From a checkpoint of a small mixture-of-experts model trained on Wikipedia: 4 picks a token, 3051 steps.
Below are experts of layer 4 (counted from 0) of a mixture-of-experts language model. Rows are named router (the router's row for the expert), gate (a neuron's input weights, with its number), up (a neuron's input weights, with its number) and show model dimensions 64-127. Each number is 500 + 25 x the weight over its row's rms, rounded and kept within 0 to 999. Numbers have three digits each.
Before each expert's rows: a language model's description of what the expert responds to. This comes from a sample of Wikipedia text that the model never trained on.

# expert 27
Modal and auxiliary verbs after a subject in narrative prose, such as would, could, can, has, had, will.
router:478521516497556486543522537503500515486475494474498548499478522531479513432532517508463525515538509553498515481481507492491439481470477511533458464482493530450545529502529516498492502485502507
gate0:511459458553471481503530482534529511503531471513506525499506506506537542475531476508495508515535505497517495468526460514525545482575512458449487468491496509512474464531516468508487488531501570
up0:496473484539549509512532504487492454486505518513489474475480489499530526470542508464475458490522544535476483476488459520534480507512526496485495494482479532510518515514529498503515520528493561
gate1:467528528465512518480465540494500494471511458498505535473473485509513478503510483493519466480529471492491487508532477498526476512506488483538479566496519538465489504454501534496524486533457520
up1:475498495531516517540489542448461478494496516499539514442462501504535475502492506532510499519508510482525460461527487495485497500483502474530508533518498537499485494512506529518505453511442521
gate2:490501509559534461510512488483512530498517514510527526470466491521508497486527545501527448496524537530548485493503519482484513561542498501553468471504483508505442539492492508472517538509499527
up2:476512490508526498469550539511527511472520495504536526470499472540493503484506549487483456534517542535501459517470502478488460500496468498506504466492480503486481521504501481474498493507452534
gate3:466486466525528484554485499469536478494460495487498507474510488478522484482457478515505499479520496508464484470499475503550496524475463461495435546490493512499548493512480491509506473481488497
up3:493443481523519469506469498536540509512478491512526564469494476488530451498544482500453527490508546510469481514521509514509466501477483466499482530519514501491540515497529460527513490507496492
gate4:497499471529500519507516470553500506508488509506491556517442505512508562500511508554518462497500497500481512499523486522539454517511458502488494487510486501497529497484461534502485459489469550
up4:526516449508490473529506474513485470505483485499497532508476490530523552469530505536498499501505515503515507484533500513569462497501492506480508489497508478483526448540493548471491424490452558
gate5:487524476566507556460526532498476502506484499473485504469515495507532495514494463517509513458453509515505513499512457501521458502447495513503460501493486504546510512486486485541553468503494489
up5:462535462555532520486507495496499560526466493461507508471505494514503442493541518497505514446482547502511528520498481468501446508477517509507428498507487499452531529500500482526534552555503516
gate6:517464497491528466562491514494522515538538497514464522500458521489503495470559502480530508485491491498487525492491546531535517505555475501521506499511489526478462544522472527519503544505488515
up6:472489477506504480515541523438481478506501502514473544504460495531539525499548510514520533501495547517521525495485489517536502499531490488487484446474494498486495508498516504512505490508490564

# expert 35
First pieces of words such as ar, cr, Fr, Mar, bre (arcades, artery, Marvel), plus by naming an album's artist.
router:525501526479486498468547494478491487543482471464511465497516495533469501524461495473513531521518498507506538468494513509498473498510521521504551485503477496557485457527488520520482491481544442
gate0:521473444490484563510497491483555487500462501496461482468530472518556479530536528510518498459481528514486472494483513486519499508528497476488475518545522543477511503512521525531537525513488509
up0:534491436495466550510525468482542460507525513499472475484556487481518490506546536519503512443500532518492486492495511505516482476547500517512511496516512532508501450540481496551503521499520470
gate1:488506475501497519498465522523511490482488490493524492454451468491524488518513520472472522480502511516480445503475456483539473505513438463503477518485496530480522511473512495483578553497444495
up1:509478467518505518499522506509530505515491540498547497485417505488514516524489514468499471489474506517485461500490445462491480520480438488515471552522465503496531534492525466495533485477494468
gate2:505469476485477551511498516533509497475498508544469460445452497466497486504522514499486467510510503539449470532521524466486474476490494493476471510555489504497530569477494526494541491523455508
up2:524477502494514542516496541518479537474499480497540464480456477520470440536475491502499504508530563501495550533517537527489504482501529507506522545505451494511508547493485513510472456510494495
gate3:500505498488501507506523517489529516488564526510496509495518462489514506514546513509501463498468524492485450491541464491478529560538501519466474513511473484494496536488511496492545467491480522
up3:563521459447559482501516495504516535443536496522488493519520494507504510541524473534475481493520534491544495489514510536440548519550539526503457508537477534502498497479474490492497488496522493
gate4:519477488522481517498488539523467521468520521522505464468488482479523481513483475504501493488513543481503454551520491482474469474520463480496471570509479489500522519480533525495528497493497503
up4:502525435494510504547476470521520490497455533505461490458485500493530522462530536500492501486480494501470494527497477487523498538546554531497500492494517495464520504502553487515531479512491513
gate5:495488504523441510500503510527532540483459514487515545493456503450507508499512466484521473476507485458501483511521483455476514518524507508483473545496495536504487525492504494456503495486507508
up5:509471447474506508544501505521518487496506521496528523452520490522515527471539500496450511498501503512505496495453517535499485518498476465482472509495519509501487494495521420530487535495478511
gate6:479480466549479521498540521468501468491509516492508537453487486507563480514505553492506503537499509492513474503433524473514473496501484455506494516525523471460491542492502479530515524485496498
up6:502533521479518482520544509460488524466503493516485505478492475507515516486485535503487513482510507506517474489457453466549480460484499504528504487516505455474490512501480513525505465492486496

# expert 49
Possessive 's after names and organizations, as in RSL's, Paul's, Ibbi-Sin's, plus word-ending suffix pieces like -eign, -ity.
router:512545502503480488499507499479470468520471470552513456506504548533493500525498479465480482489520478439508488505486474511483513505522500500504527518504535451518534506516507503516486521508547488
gate0:502500496505546492542467457526536570466495533462536563470473511514499486503541470530489501519510523526481493570486503479496486511552477479464484523512489520500543511483513472504561527472483513
up0:512501514475560503531455499549511535442519517477544511500480513482490520487512469495473542545510500489497494511478511493486476512494519536468514513482481498512528476474525479518531537496516518
gate1:558513476529475484494499547485498511490469552537498501492502512514528543529489501508520546473487484485426499471485513481493470504529497516540491486521512482486492524503496542473522566479504510
up1:519516465508442478516485473476490482508475517507503505476492475531555492478511518486509495512455457497474450484504470486493479526501534497471494483522501517493517496488475522475493491458518537
gate2:480472527514481534498467479493516509494569530509493562436491508498489481481540482490498460519523517520517504556487471500529496537533445503506481517497483470500519529460464487524516502502486502
up2:491481483442475500512558517480551490460433538464482500491476494471519511485472503483510505482485513513497485500560469518508520491502463466505483505512511499494495505493580494495508447467485536
gate3:468490501524439487474515481512539512511468532490477529532522455513494524493567482521469482525476504467516490513489494476501468516536482500516483536505490471488473504471518452525540489483494567
up3:514488468479492511497548503490540474456548479497483445458455515493501476502545471504507520474482492528490530454547511437532486524472474456477474508475476518467488472505487534501507510481491526
gate4:534466496501470515480539542470527506482517506530518547520489505451531529491520481509510526485505486478473512511519506463488513543508466440467456487544474464499515491479503481499482497507489546
up4:542471503523467513540502529491507510479500529486485480508468520447526537523482526465490507503533495516485506520489504480476505547502473478491491473526529445511561494505491463482541482473484507
gate5:487482493511479468470525489509499548526533479492473513431532506494516453522510450519472515507505520484506459513499503458493519533501496493515459475519536509492515489456521505493505477529444525
up5:523471507468493508450496487508492535520493483513531483503517520498497493513518466502493489487530536520502479546510460477507487470485486472472458527499562519516537501466524475497517504520463504
gate6:501502488489486503489515500509487485499478534539518463455501513489540510561540519538497482508442497493456490533434482511519486485524512482498481497503526535506517548490550503508499556493461538
up6:486496501491499543458495508503522507494473514559505472451521494504504526520541535544491516510488511496482496509476463505495503469495521458508494513541506481503482527478538535467506531484485535

# expert 7
Capitalized label words in infobox-style lists, mostly Location (within Italy), Position, Date, plus name starts like New, National, World.
router:508502523454537469492457453512479488526526533470501504526514493538479519461480535492498575502552518458464518473463473500504486502474515535532508501506542529500509502521458512497489514538490479
gate0:472530484501471481497511508479544492498473476532455439497523471507517518505548507482473448470500532469500487527488499455497497482499493448512531537488501545502487473490487516465499532532483518
up0:524503501513545478532510525458550468498497440509471480502523478469523535502552496457451516500486528514515519523499485461494501516492479482517500506506516532509529538498473467466496490532487508
gate1:518483490491462525544460505500490526510530539497490501516503539511505505491508529486517517519502484522468490485469471468482479535517487518503531520500510460505547559484528517508532486518461551
up1:535505508513504489527487463513511492510526511520523499507503521495491531509434489509483527519547525492442498459498511449487516498498473506495499504524488490485529500474483541510527498507441519
gate2:537511517447500523454494498516511502505542522479475510495502540513442515431518520527510532517521532469495464481524502463486512522512477451513466470485514465498501512468477483487521529487492515
up2:543529488473495502466501493517512494516507545523490494469471499542487519458502521490517534495515485468506486475502465487525515486507491464520477473511524481488505499494545511486520542487505505
gate3:483453525486473477523483515482499500498515532473500517498527459536480508476473505486504502547521474522458497538478502483490475539477453504508450534540473507465551563508500496476522528440495525
up3:463509518501493468521453567502486516502506520456475496490514474505501480485485515460540500512501459521482519498514496470522446550519458495543496504553525523501557555511492513477544511490510492
gate4:510557495516503478484523542467495493470500482492484505482470504478531483477499502485495500492518481544464517507486467480534483488534476531517508505511536503483524525473524466491526502483487492
up4:524480482494520487461506563463498508491469506461488513515514511492531521532474518466460490537510457506498492502504469479554481522495471503495455525516501535510508523525512492465478547547494496
gate5:513512496523504464513503507508479494499513487516471509517468458483551486490488485515483521470541494483427539541547500529479508503536483522497487506531498528503481541500525500446529531521475517
up5:509489449534524506500479483490490487514509465499514477523517444509522512558492495512489485510492507474490512524525438506513490505459503451475460561573507499465479517505532486468512533502485489
gate6:520481505538462524546507479488508517500551518519503458460527495494557473496509488480493487475521517491473490503486481462500454537514503472518528493493490488510511517507514520489510468508501547
up6:501463510534487481519478491478495499503545510524491478504519512472530491522508490467491508478526499498424515475490530487507478489544494467505507527496467498491519549503528524488486488546501594

# expert 18
Words like the, was, a, became, becoming and been after a verb or preposition, mostly in sports and career biographies (signed with the, was placed).
router:480531452513513460558500481487516496477547516510516483523543507497517555450535513494493483463510511527510471474501545489471505459524515483442527470520513486540467471519504512461482504485508502
gate0:507455491493487526486463476497509493465511537521510459474474493507506484518525517520482500510514493510513471487512514464480504472536488494437436544488526513482478528520492499554502477474492504
up0:518471505493485518478460516516494505473486500528491477502471465530509530496492492513488499516498483485500463464548476447514529494520519428467466555509516499471491541486465508453505491470500517
gate1:511490504491501502495510481469510486490514506506474487463483495525545452478511486520496484517444514529468499545478515501468501472491478475475496484504508547519575497473492482487506572465496497
up1:461539506501513477529488445493561498497522501470443519484514502513511536480535487532531493506470515505519483515506494485445532500502493486482502489492529527511512527473495551437516540513535486
gate2:523483467547487474482518500462509473478485527526515489512523484479561513496522469461517497503493510491443453507522500467529492531472498462491492461522536486515479509514534474464491481470504501
up2:521491486481509474536510503492516493475542482523510491512513476442525527487528483485510496478527563543454473496504533494482513479481494451480510456507495523521474508489526477463485494526470501
gate3:534507516476527505505515465508521489455493530475525486494477482522469485485503467511492482513560543490468484506498506485501531476523487499488444540507525471485482527460477534512477483511505513
up3:531468513508504466497507502486483503486503497467503469506486447497512469483519458491504493508539512485481486505511506503496545498475496475501464471522502492499498531444464534452499504521504547
gate4:555520477454491493500542497484507513435513515540508481476493517489559520523485466506485503537547477514514486533505482496497490506508502515486494500484495428479538515515521459490520518509485525
up4:462518508508466494515510484532483501512474497517445503477466537488524515482505509488511539515529520517515471569487479492525519499504506515516499501521505441503501481459514488504514486518504496
gate5:498465483473499500493528477453516497477553483557491464477491488498532467522508473497487479546523509532521506473480555499486483534537494488490488536519487496494524517493519463532506533496482545
up5:452444474475490504507507497454540497486489502528502464504484523503524523517537464470475481549459480521531489510507494493486466518539506464506509543505526544533526494496533499460479543492523540
gate6:533501527534526525525485487506501511483525511514499527482496515466498483478508477534462489465503543510544503502505518471479507491566493493514498545506566520482467516501430492505498538502468495
up6:535466491571466490480460522493521526491516515464511516519499460460529499493484454497476529479503515476508506483507552479515496488571501505511511530472520545517479507507448517486466548507482500

# expert 5
Possessive pronouns and ordinals in biographies and sports, such as his degree, their career, first-class, plus verb-final -ing pieces like graduating, mixing.
router:538479494480539474473496493496460498494498461497505480476506508520492490486467512516474541503533447496458496521526500522491481487485519457457527550518517504512476528484532440502485487529500507
gate0:529456489519502529491505512509496505471511470521508490512479525527473497488507448471511507522471494481498487513502524492512481526545505449506474534488499478491497477520538470487468507470483485
up0:526490539517492482479528520514474487453542482533479514493495521537462540516508474477503509494506498511459493529524505479484526542476492469487473502512503457446494482472544485503493525505504500
gate1:469489505473539502542503524496503541479486483528477492497492466506507498509544481567489497483502500509471488498500499475500523554487491514535503547479479519472518525508519473499520492520507522
up1:519485515523519476515506515503500494482468488500476524488515495436508456499480507474495516513490489458463536504511521511488477541532470473466525530551511442485490523517506474508475489499538508
gate2:523522468495506474490520511488509507527503542496539491498475525468494496506531476551513455474504524507503490522492473483513531496544459495508477515542512510467488471500478532483507493500504506
up2:556523489510546467500506484460499520492498509472491531482496456452507501507501475531524540485502545495489493497452503504509552484473513514502496502498462516494489506462515566495525504491494497
gate3:477486525512505527572471503519519530513465510514471451482465483517524499449482510519526502512528516519497486526485511469462461492466505519550508524493489489465506484532483497503519469481459509
up3:514527464518534495498477471513499523481446512471467504488507463517565482500493512511456521491530572462502468508513512437478455538490497499498494520482516536438502513498504474529528496530465506
gate4:517446495488516492502479443499526536493462482527495516515503478517513533492503520524510505494521501502498448533505501466493500470495508513510509473546437507479503507508492506464459524507473471
up4:493473474501532486490527468537489490491537453514488527501489485495497528463497539469489496494522509506500516520487503497461498484517455488524516535574514461449512492480477523525511538515487483
gate5:541506458502449463522488507442519511485526500490542527444496517485524484496521533515559463512502476476465503489488472479499469453515499495510502504519508510475480502504526517462487506511501556
up5:497493530535523466493474510484488487480517519511490491436520489512546497506499488530466492506532494483486510489524450517512481520483517503501521528494505508439468471499566514475462526505505564
gate6:487479483496490533506468504505495502496489500480486458490496494513552502480482503466446482526512518520517513534533513477506481543504509523478514538535513492466514538508547482525562491506511516
up6:488478508542503524509502496513515455515443519498469463475488511533523496468475477483492487470472525506505523466504497476498467544462505540497539502535497500486529481502482499537527469487492510

# expert 10
The word for after a noun or verb, plus table pipe separators and word-start pieces like ass, tra, pro, fund.
router:501518473506491551437477549528488522481488502499518469521476550517511549490498495543535499529523487532507523513532543477484504485518512451491526493463483475515539498498527528498504497498495482
gate11:498462474489516531502509489520482523472507487527519461496485483503508517479461478507462504483505515518459492497499527481505537496471481491468493589495508500513500535478541499480537519477501500
up11:528459508522537533533486524547494515503493525546502485489466483477527494451462473523513520494488506538475486520496524477538544489486496464472504529468476496521521508462537525492554486476514491
gate12:492538478465471513467492485502538528519480520520499482491521506499498522528506497525447481524494498502534430527546489473457455513480491470475445468510486464505519521469523484506474564472500497
up12:499526466481524507439481504501496513524479487488470494511556494519519524510492500489463518523504498470512459558468457487489477505468483487453444474507486481523544518507563495494482550459528490
gate13:473520501488494494513483519511517507492447506496550504529465509505538471492507489505521495505515540527469494510514521468537486480504494482488527476535533496514503496467497491452546506490503497
up13:480512494480485505487482506507525492544459515500529474485508494496516475553485473504493517488534524482463474471538511498541500478496506477503522471560505515504520474478514497484515475494502510
gate14:490502476501509482506480473506500531460503577489487504499463484497507500519519482544479486497437507500473481471510491499485487511525502497533462499480508514530485509497502512492542452483456510
up14:515504493544522468479472484498524524483510533477510480479502460523503504525481487523494513527459520523493487477524497523486495501540539500528456497469497496542491516506513533481502481474478518
gate15:519510515492512512511509486513567522444471504500490505511495530510480509474478532508489460509487551508512520540519494491563538496532501503491491534504503504511501504543477484537479491511491491
up15:469501532495498495502522477472455503532509473496482500537519472519539478512507504470498522467456481525514494488446467511440481498529538520440466473506512496527502523477483445517491509541462500
gate16:550500490492510514465541497504516513502468542483502473463472494493556523554461476526522481515480557476483490488475477464526523520524498520483494518516484470477524503476440500504482456503494490
up16:549484500486477541476503515523488512502492550509517500455489484491493498538468477548511503518493540470501502524532522457521523490482473469460516518517459495496508514457505484507498457512499482
gate17:504532492495471516504483508532528530525524503483509524503476520522548512465495518480488452494514503462507517507491472483502487453508501464511489471519501457510470546470477512468504482456518523
up17:493498529518492521492492516548530531476510506504506523459480446480512481471477526548505499490537522517487518538529562471546510467497493444482485510520469434493518492466490484502492463520511503

# expert 43
Restrictive and distributive words like only, per, each, every, x, plus capital letters and abbreviations inside table cells.
router:464519463481467441490509490490455531507487487482535496492493455507474484497496477456455490536507432490494535464499524522497457484473549500518515492493453490511447487508474486497471493519516461
gate0:455461481525490482520461488566510554525481510495496447480533480444533485496535501488477482509513495505480480529495506519524483519531487512508502472528464454531498545485534506500519480501477517
up0:449510482530504485497454483552481561487458503499487488495551465486541507502529493480479493509490526496464486559503489479530529553479489509522496491539460464532491535487491508459539517488490528
gate1:537511457517478489501500506519493514473500482543490482516500493478529506461493474518505509487468538496504469530496510480532503495552473502549493547501558515491534506461504519507486509493485520
up1:490484515495527511504511516477492468498535521530534506484487496497518538498530550514519506513521481551486454537489499459507483501500473484475455474527474502462478533513518498489517490511424517
gate2:482507460507500507495476530516500509491479496496516471484508485492481495487531515491495500480492522517492469538529500494540533517527563469468466501461462532474528522452530495511573516476484504
up2:441487483482479485507479506521488514512438532523482484509517488495503498465506503468511508521449534524476457515487471501571480508499534524522468488504468487487552506461500481491554505482478501
gate3:470516470520515517551497483492486535509486505512495516523477481497528494487513490476494469528498504506494479510526519517500476480520400486513468560504509530521463525497487523475476486500512512
up3:484525490521519491485521498517504529542540507556506485531492483471562460496454454481482483518521501491468495472512498490459520507521434553506472503488499516523481537493483494457487481510503541
gate4:462512483495499506560514560511502489554487513532498479509518494535500501502523498499483485512498497510467466496516501446534493495531497511512468483492487482518504507502475479487518423512497538
up4:457481466502486509531498535490508513524460543508457488496475508540504506507575478526484487485495499500451465484509495457517479528491482503507474488520489526521486512509457491507483449525471521
gate5:486508473508489489551482524494495513450504494524495500476487488476504457475522479471540485468512489508462468495515518481527505525516439498553477527463537528499477517508504539450496469507512532
up5:465536514506463489549522507530492487494491506552487494496487500454540474470515487472511485461493503485463466494464486478513538517495473524513460511478481512489514564476474520455515435511496499
gate6:494469514480467506497516422497524544464483515526466475490475487461484499497568503489488476509511552519490500539498510497506436510530475510509478529527479475469495501507551502500488493496481519
up6:464515544501433500497475457488502556462461504479470443487475483506501481477570525498504467491495534494509515513463462507486465543510476533536481506482492497478485531494543509516499503520468500

# expert 34
Byte-order marks, Gls in Apps/(Gls) career tables, and mid-sentence word starts such as separ, surr, inhabit, But, Royal.
router:548520476525507484482464530491500502526491512450481517498487502482514500524516520494470506480518534480516462496491461523505487510479529518503453541497513464534539471523523504514513530517493465
gate0:555513491497487474480497525534534533495495512503466518501486476516552500458522547463494497483478526468502479509499483497481518561490518446461467531511495503529501505452502470501494513505483504
up0:550486470482512501506484511509542516520494478487445530493476467496552515473489530490491481481490539460486476487503473477490533530497502480485471528520503501528494514493503474514490507513457464
gate1:491498499503465518469557519545512500472496511509536533508515468490520512512571516489465509520475534526498479532506489474527502561508508477455469533517506473503500552481522494482490528491487537
up1:526468540471483502471525477520487499464499478527514526510469469533495502519513487471474548500513509521470447509523515487507489555490492499479506534506529491542550534478534498512515483463496482
gate2:531522494533470476503490508554526523512481483470496516492456494486528465485548515496499508462517532464478468505500476510511524538508499485496483553491500462497499482485542523531545497545486479
up2:469462537513539512518505509443527504484492450533492484500468526529505485462501464483486496560521496514507539458542508489411500503504495472507538504479534528533497529497458480490495483455533513
gate3:491455503520506544491469500516481466522488520507509483486467469441505488533536498524468490504485491503482519502504511486518491524489504478460462484524550535522555527470485478496534514478487501
up3:429484486517519530511455481456479515540449500503503511509477500458478482492500521534487486498490458470464503478486492503494506499476504501478460481536544521523506493486512511537528463477515492
gate4:511490519493488507504463566478553517527462476516534515502492496529520542495502560487520490501526507514471491506441479483483461525476493475521488535534544477476507466470517508522519516496461503
up4:497504509493527486488487419477519457467500507453475467508511480520514518468481470503524477492523483470493438520527510479475508490513468519538510530521481519489486517482508520516515509481502529
gate5:519485475505468490485471556514530465476512478493467517484522460508519495509512494521510557465526509535478497501501499491511478522528501522450450551526522494493521488501501483515522512518483510
up5:521505530479525487515538502494478515496536506570488466486487490503452533477476475518570513460453494511523532519492505454487516488482473501528500499509489507505492510466497502505487499484461491
gate6:519512474529499492495468517504503511513522504467490506503462469506515492517531500491505520487541520518491456513492467507532475530497490508480441522516464486512521498505518516525543510530491483
up6:525540459532523509485521483501509522530533500474515524515501539459498508527526503490489492507521479503477506524462489516508499527501500501458424504462488526500483497510519509517524471522487466

# expert 53
Empty table cells and pipe bars, special symbols like × and arrows, place-name endings such as -shire and -pool, and before.
router:496525497503516483466522468495468477534518486480516499519528494513463522520482482486459494515552469482502536474481505518478471490484550500490528486472499510547492487541493537518468482533522455
gate0:491520459513476503513517524505508565480485513510501492485487494500495495472526512510482512491471527521487436556493508475505527575521500494519465496515499490456513542462490512478533512481487517
up0:491481457504516429493500499491473486500534489532509474491510495458487546487495472464485521465529459510547491479480518498497472493490518521475508501529507470505498461502532494518505470454483468
gate1:563542462525509484504494527493513511452510487497493493513460477491518516504528511514502510454432506506495493559487501495515543520553497488524436482530516481466506546506504439481504506482489506
up1:508512533515546468482475526546521489493498505528567515479492512466482495495515462501492476526499513494524521508502475451497506482469487497506482492543484509526508457515456518520522514497527487
gate2:508455469532509521484528492544526555482502504503472481475487498488525492495544502513496474496465498518497493527527482473515511537518453518460482519564516509480519556493499498462549513503463536
up2:460484472525530481439512478494477541502498455508493445501528536494529501520495516521477506448447531517520502530511523505478508516522518526477521512551519536469516521515522506470479492507508500
gate3:505510484496526525500496528528531478508475541503511518467497500469527446521549492492516464502513479483505477507502515479512488505553472465486476482515538468486500515489505509491531529502496520
up3:510503476523493522481486520539501509499525496488496487561503479530498531474496514505494477474487516454527484502515466502556517463496519509495500527489472494503513471513534473491517468485506526
gate4:512483490490482531523492540505492515527550505532514505500532515481546537536522516495509460487456474472466497503516469481496492503524466470487487532523484511492532542469537468496537490494484506
up4:566497508503463502529508543523524496492508552486443463452502489471507476483515509506497510551510495498520471549522558452492486468472463505541512523532511474471502502499504489508512468512487512
gate5:464488478486521519477465515500502526490523528497508507485464486483501520486491489481513509528489536541474438499477499482482494513491485490537462527524478462454523529483516509455575508488473567
up5:481494446469480506483485458485518529533540462490486498475490477490503484476474475484534513490510499470490513476527519460471472516490465513467480467482529510484496515505541492503507499512501525
gate6:474447499538476499507516486513525491507477495527509480499507496483542478506504455524531470443487521495473433520522484491522513500534490469519495480503510475451516511494485467481519501491466515
up6:490482504503490527503557491488519490505534502547502504491524490560503511485487496508537507476494454468488496520508512507479489459487432500460490495494476515527486508534502523505504508508482520

# expert 31
Pipes, semicolons, equals signs and commas separating fields in sports results and data tables, often motor racing, like Chevrolet, Detroit.
router:498521537431517453496480494489485493506482502510490525516485505492497535469502526509493543469533492498514523522525510501499481490482544551527542491482506486538467469533507548474492528486527487
gate0:523484488538481503515471522480516519553439489487469508482499481519521529485531529497491525472509533489472452519526482489514479491577486483541506507493490500501467484502553506467520473476476510
up0:462512485563490473531494498470482461508490500503562488491479504516555477486490489490497508468525470441496442482512507516462519482529474519508500477484494559506431495510496504468514464491509519
gate1:558495468472495512488516501465491514528464502511475532509462504501505509536504519464502509507480504480506466451507507510475502539503499472477495508504485508492504532503520499503483502509503506
up1:507512485495502492499510490471495530490506475493502491517494512455536499476513517482464492521503485493489486504503511486463477512535480471463506533490452521502522536510493503489483485494473539
gate2:516496495508468502499501514494525564525468511492495509503464476502546494503501512500505538471483522528461457559536477482512464485513503497552500547498493473502496477469538512492521490479467507
up2:448554518496483476481497474480487517466468519524536512513480547520507508495488504499500511462479500446527452527511477485465545483486481511530515474478477476511433481478466553463521485461501501
gate3:492485485476498492514477508484531484484529480520482484512464505470545555482534511511492498520440475512489516519517490504501500510557497478513477548496550546461502523458516503503506540498503529
up3:526485486461520506512457478466524487462516491546500519496516472492474534494510485498500488495510518528515504525522484495488497559535516425529467494509522525464531531470513505514476576472484509
gate4:506444487488472498491495525553515518511487520498474462465500505483515466496505518518524477508460478495492489500481477524531482491497471517539505480507504445487471512501498494492483536528508502
up4:561491497514481481526513518486515552487478482483502501494536439515553503511527499473501475547518495484482514516502479499500459489487507501523500502512527510473464544510504528472473512533514478
gate5:490504477534486457529501535510476540497496497488499501518455461505535491477567510508496519500481504526466541518473514511532517452492490477518484501505495526501501522475523468510508524457462524
up5:503486471502510479510473494488447494529495484488505540502484477482505501450565507523481524499487462523440464484493445502506502488498478463512501513473496541479499520449504510510546555480430501
gate6:536483494500458500485475519507505502431524485503518530511486523483449479528518506511477470490508494574483468529481531466519500462475482509492500501504482469493539541528525455480528519488513494
up6:562505467513497503487464499474519511515480494486468538503512496508509483517535552481500493486547505536510482476524518507507513492520504453508500533491488518491527491528545469523489474486481502

# expert 23
Prepositions, conjunctions and auxiliaries that link clauses, such as from, into, and, or, were, are, more than, until.
router:496497514479506495508446553472460491525461539470496490550466492445516518498535516490490491433533504504482512493503503519509478534475504525494481471507477520534517519460492495458476518467486497
gate0:526499488524508477516485486495497515503489523477512514514536468507577519504448501461497528472467541486541510527495525495513525506501488503554502518497503515479504553517491451509493510495510526
up0:484544487535483488566515491491492490478506491497494514509502483448569526506489504472491512519458522496495499477507542494549533488562483505529495509499516526488481526475548509497513480462486532
gate1:503481504540492508518480521491484498513499528507531511505503507512494517486524549549522501525494509503507451492499480527522520477478513434494488459510522530511500482512490482477504510506514525
up1:490511518477513485478523482506527518469510529469497544514485517481510570531545515486515497519503529516504475498518490444534520503532489473513483527490481523507525480471498472492486538525463483
gate2:512477476507502514516481498513562511513503484542523489510504532493523496516540516477520485481495516486460503526512495511469455522488438457533517506489508528503504519459505487515508530511501486
up2:495506500502484485489514491532529534479497535519507501500529473503543511475500507475503503458577503503484471553504509488466490501492455480536529525489487520506514517475514528501509533539505484
gate3:520523486496497531476513455491499537485520528504534489505489486464526459518499476510535489504534509485540493533505531487462502531471464537501501510501493438498525536486531494488497513501487523
up3:506516474511508508506472440492489528511489503527518513531494499489554454506520526541517493511543503506511489517501513502486518511488518482515492547489507510496498531457522490478463491448481516
gate4:507471508513512525539503518469546476488562481485497483514522525521465518472504514560526470461480497528526492517486509514536498525460496483502502490516509502513497476501480530496508536531449494
up4:477450468498477567530457524511503454505496494492509530501510502472484495450504517521482499477508476505530483545470498515556478526466498485546519440497540467472533465482510482490480504528458508
gate5:501497495492481503514477516506477450495494491514490542483507476463536547496505514465454515480481532532510484510492522511510523508487461507518489520523478536480540579473494479541527540508484497
up5:544520523498495509497523481440488444468483488538508463503514498461488510509465531537426501472489525466489470487536481488516511442489509452537482518535500501503452493487476522498494501497510508
gate6:480515424530504507473458503486507516481516491486537513503471486515504529483484506485551499512451520488477511510471487490513513475516508498462506465451473537506469535519466521468481490504509525
up6:468517490507465523473451507490526538468499483513529520519504507477493456490513521498496532505485520478509491530468519533531519495478505454507520484472456495524482585489538503485501446521516531

# expert 17
War after names of conflicts, as in World War II or Russo-Turkish War, plus short capitalised word starts like For, Har, Vol.
router:526525504472512496444545538509462488498537473462512451524515536480477506547471495498499510457504502447494505508518479488471495501512561511493517464491482506551499486508479507519521462515537471
gate0:484480457498502525540472508521471526482444533530530494491469491507503504458483543480523513495487508569525481502488489484515497507504495488528487558531535466482539527484536490481530521498467532
up0:526526527526482475530510538489484527476553505493514473461470427497492500501572483506471524495495548522568527500471484513534522485501495478488496493515502479512573511490480488511514449557494497
gate1:473460454513535512494503525499513456500525504479468480464451496478565458508519513468523450456499493501488483572490472480537510515514492507515479512508527477508482526496517536524526488510463515
up1:486527480490496510503471523503504516484515508530504492516507495481548536464489490483551507537491513468481504501499500455555475504491488481505470460485495528527441528466494507458483509502440508
gate2:467486499496513535561528508477513494473480511503491503478496480514499499492517471508510507533478551518517477519475536480553503497501522515516495509528516511478524514497498484481535497467442519
up2:511462499446513495518518497477504490519485488494490475562479521519497522517449442497525512525531489480522468496543515460511512439492520521510504488519492511516473489513471519487504482508492464
gate3:523495523489483529470494479554536513506494536547531559483521488548546501486462491494468518512497514493488467526427515474470501576471500431474469474516490511466520509485502481482501502504489517
up3:504525460516505515496508518509485497467469454454501513494505475517505498536531448509538527466565500502494519462493500519509516467504472494516499511539535490470471489492505474515541503463504511
gate4:524511532488485505500477479546494577508468519501544562497505502469492502489504542513472484490538515468520446537462471486529451558502512492520495500496489501484459494490510506463485484469486508
up4:536500508498502472502506497513489545530523507505522489539484516396501507522492505515534475476532515465499455544492486462541473524515498491539470535579489532496519524477499517510482479500474506
gate5:507534512496489508523525554498482489469490520511521462495467516488523474488522528555528462487457487505461484504514493525494507514520484538503479494515523489504527504436514513486540504461486536
up5:514538485525505505504522504493481491527518517470539477505475512511530474500512507552524492509483463492468486483490485527496523515519496532505446494524521480470489516463482507494487481514484518
gate6:462503498503487535534516481489474501473512496502526485457480483517519481515522480498504465495498514536454476497491502496504520527495447489513470492497511474467529565425504452476525481494479520
up6:482496515494497518488453523512494514481490543545518495527460477510472496538494503532524479495463470483493486504484518519576486480522478491508518545489465500482484490492500501464504513486524491